Weights of a small mixture-of-experts language model, trained from scratch on English Wikipedia.
Experts: 288 SwiGLU neurons an expert, a sigmoid router.
Training: a variant of SOAP for the experts, 4800 steps.
Below are experts of layer 7 (counted from 0) of a mixture-of-experts language model. Rows are named router (the router's row for the expert) and show model dimensions 0-127. Each number is 128 + 32 x the weight over its row's rms, rounded and kept within 0 to 255.
After each expert's rows: a language model's description of what the expert responds to. This comes from a sample of Wikipedia text that the model never trained on.

# expert 14
router [117 130  88 135 116  84  75 132 130 121 128 127 127 209  78 145 124 102 141 138 115 106 146 121  86 126 122  73 133  70 104  91 106  56 151 167 119 137 120 144 118 165  58 121 104 102 187 163 195 141 177 145  81 100 128 157 184 128 129 143 131  95 128 148 158  98 153 155 146 130 141 134  91 131 137  89 151 154 129 100 103 105 131  97 233 138 166 149 107  97 132 150 123  64 121 178 129 187 158 174 154 138  90 117 166  97 127  57  68 164 132 131 101 120 140 167 142  96  99 107 188 143 142 114 121 186 121 128]
Description: Sentence-ending punctuation. Full stops closing sentences before The or He, also table pipes, heading equals signs, closing parentheses, question and exclamation marks.

# expert 21
router [140 136 113  78 152  97 141 147 151 129 102 192 128 172  87 127 118  84 148 132 109  72 138 152  66 141 105 115 174 115  40  79 145 113 157 118 125 158 110 131 119 153  54 111 130  94 132 178 174 124 148 161  96  91  91 148 150 121 122 129 165 113  78 145 181 163 154 122 174  85 171  96 132 149 106 150 141 182 156  70 101 118 126 115 164 135 132 163  67 120 174 176 135 129 131  96 156 146 167 146 131  82 148 106 162  77 139  75 124 115  64 145 119 170 106 121 154  65 113  74 168  98  80 117  91 156 137 144]
Description: Adjective suffixes, nationalities. Adjective endings -ic, -al, -ian, -ical and adjectives like American, British, political, national, plus "and" in headings like Death and legacy.

# expert 27
router [107 132 108 115 169 110 116  98 143  88  87 201 143 168  42 168 131  88 148 135 105 134 124 130  93 112  97 136 137 107  95 126  91 103 128 141  88 115 133 149 131 149  63 119  86  58 182 149 148 129 208 171 116  73 121 135 135 142 139 112 175  82 144 159 175 129 150 141 101  92 143 147 115 159 155  79 147 183 175 104 111  81 129 125 153 109 145 107 127  66 145 120 150  72 119 169 137 209 145 171 179 123  79 110 126 110 147  53 131 127 133 120 114 144 175 115 167 116 108 114 139  88  70 118 134 166 136  92]
Description: Table cell markers. Pipe separators starting or splitting table rows in statistics tables, plus zeros, percent signs, bullets and infobox fields like Team.

# expert 11
router [ 73 173 120  74 139  73  82 106 123  76 105 162 115 208  72 136  90 105 144  94 153  73 139  88  73 124 118 127 145 103  77  99 139 149 159 195 101 158 189 189 108 161  99  80 125 131 144 143 159 123 152 135 108 109  86 118 178 147 149  69 163  81 153 144 140 157 152 128 162 110 149 120 109 127 115 112 151 103 130 106  88  75 134  95 149 139 156 153 108 107 122 151  82 107 200 129 152 146 155 146 184  61 148 111 148 149 145 153 118 156 150 160  93 125 131 102 142 107  77 123 113 109  73 175 117 183 138 150]
Description: Titles of arts institutions. Pieces in names of music charts, awards, museums and companies, such as Ho-t 100, Bill-board, Best, Art, Music, Association.

# expert 22
router [138 168 122 155 146  84 118 107 115 130 139 117 104 176 120 170 120  91 140 156 113  92 123 135 122 114 161  76 153  96 116 106 149 147 103 130 112 142  86  98 154 165  76  48 116  85 169 127 174 149 164 115 112  78 125 122 142 162 125 123 107  84 158 166 154  94 161 203 132  56 135 123 112 113  88 137 167 126  88 110 144 138 140 129 190 137 131 151 125  90 110 200 132  80 158 126 112 165 144 156 118 133 151 123 202  76 131  67 101 162 113 156 122  94 169 153 164  94 148  76 183 139 130 127  64 164 198  75]
Description: Brackets, hyphens, prefixes. Opening parentheses, quotes, hyphens, slashes and LaTeX symbols, plus prefixes re, un, inter, tri, e.g. full-back, (which, Revolution.

# expert 5
router [128 151 104 110 176  77  99 142  96 156 105 113 102 147 145 140 118  94 121 142  87 143 135 137  70 131 143  90 138 112  97 100  73 106 127 160  81  93 120 176 124 167 105 108 112  65 138 138 161 164 110 107 131  86 148 165 114 109 116 105 111  61  88 180 168 118 158 174  99  78 150 116  90  96  93 122 124 145  71 115  99 124 133 146 175 127 127 120  94  79  49 139 148  71 153 110 106 132 144 145 137 118 144 101 147  88 113 114  80 103  51 178 113  97 177 167 150  46 155  65 177 159 141 150 112 161 171 107]
Description: Word-initial syllable pieces. Opening two-letter syllables of words and names after a space, such as co in court and combat, Ca, Bo, Jo, Bri.

# expert 31
router [138 146  87 103 142 125  60  75  71 140 130 120 107 147  84 102 113 123  87 139  65 111 173 160  87 170 136  93 173 116  85 138 120 118 119 132  44 109 132 155 127 163 115 140 160  37 134 110 174 112 138 122 120 102 106 117 164 112 150  71 161  73 147 146 167  85 142 140 137  84 121 167 106 121 121  77  84  80 125 143 127 106 162 117 144  65 166 137  61 110 127 185 111  88 111  99 100 127 154 181 119 102 144  55 101 117 171  99  88 155  93 136  95  80 140 151 139  97 145 110 162 166 118 131 115 152 132  88]
Description: La/Ra/Ro syllables. Syllable pieces with a consonant plus r or l and a vowel, e.g. La, Ra, Ro, Gra, Pla, as in Labels, laundering, glazing.

# expert 30
router [138 112 128 104 131  42 117 115  94 132 150 157 100 153  77 133 136 121 112  73 127  60 140 142  76 137  83  78 131 103  64  75  95 118  99 141 137 144 107 150 116 144  53 124 149  88 123 114 134 127 139  99 116 114 114 114 153  68 187  75 141  99 126 160 131 154 194  92 159  69 130 115  73 125 145  99  75 129 154  99 118 126 119 123 143 117 177 141  34  90 155 207  93 122  99 128 106 160 148 133 157 112  99  93 157  77 137  80 123 164  94 109 138  93 113 115 143 111 122 167 184  89 115 134 117 175 122 114]
Description: The on piece. Word pieces "on"/"con"/"mon" inside words or names (anticonvulsant, reconnaissance, monument, Don), plus con at word start and However.

# expert 8
router [ 97 167 126  67 209 101 112 108 107 137  84 140 146 143  73 154 132  88 169 125 164 143 128  82 127 129 139  88 101  94  97 137 139  95 149 148  98 129 129 127 123 134  38  99  87  75 153 171 151 103 161 124 112  75  83 125 203  76 131 112 131 106 121 172 152 106 183 188 172 104 139 124  50 157 113 122 135 156 112 129 135  37 154 132 159 108 142 169  83 113 128 162 148 139 142 159 122 127 119 224 129 108 142 125 144 132 184  97 109 142 127 133 129 119 120 148 175  98 143 122 120 127  85 159 107 172 159 117]
Description: Plural and noun endings. Plural suffix s/es/ers/ies on nouns and third-person verbs, plus group nouns like people, services, species, club, before of or commas.

# expert 25
router [143 143 162  82 174 133  92 123 113 131  69 148 132 152 153 127 100  95 144 137 138 145 136 138 174 109 161 132 117 100 121 109 168  89 124 139  31 194 146 130 150 147  68  91  91  74 169 135 168 158 147 131 156 130 113 109 134  66 151 109 121 123  97 140 131 129 200 129 113 123 119 128  87 141 141  89 124 126  80  91 113 107 124 127 134 104 177 172 111 109 130 147  62 139 200 194 102 174 110 160 155  74 120  97 125 114 130  52 109 188 117 161  87 155 123 119  98  57 117 126 155  57 144  86 108 143 110 161]
Description: Word-middle pieces after prefixes. Middle pieces of Latinate words right after in, con, ex, de, mostly s, e.g. insurgents, insights, consciousness, exercised, effectiveness.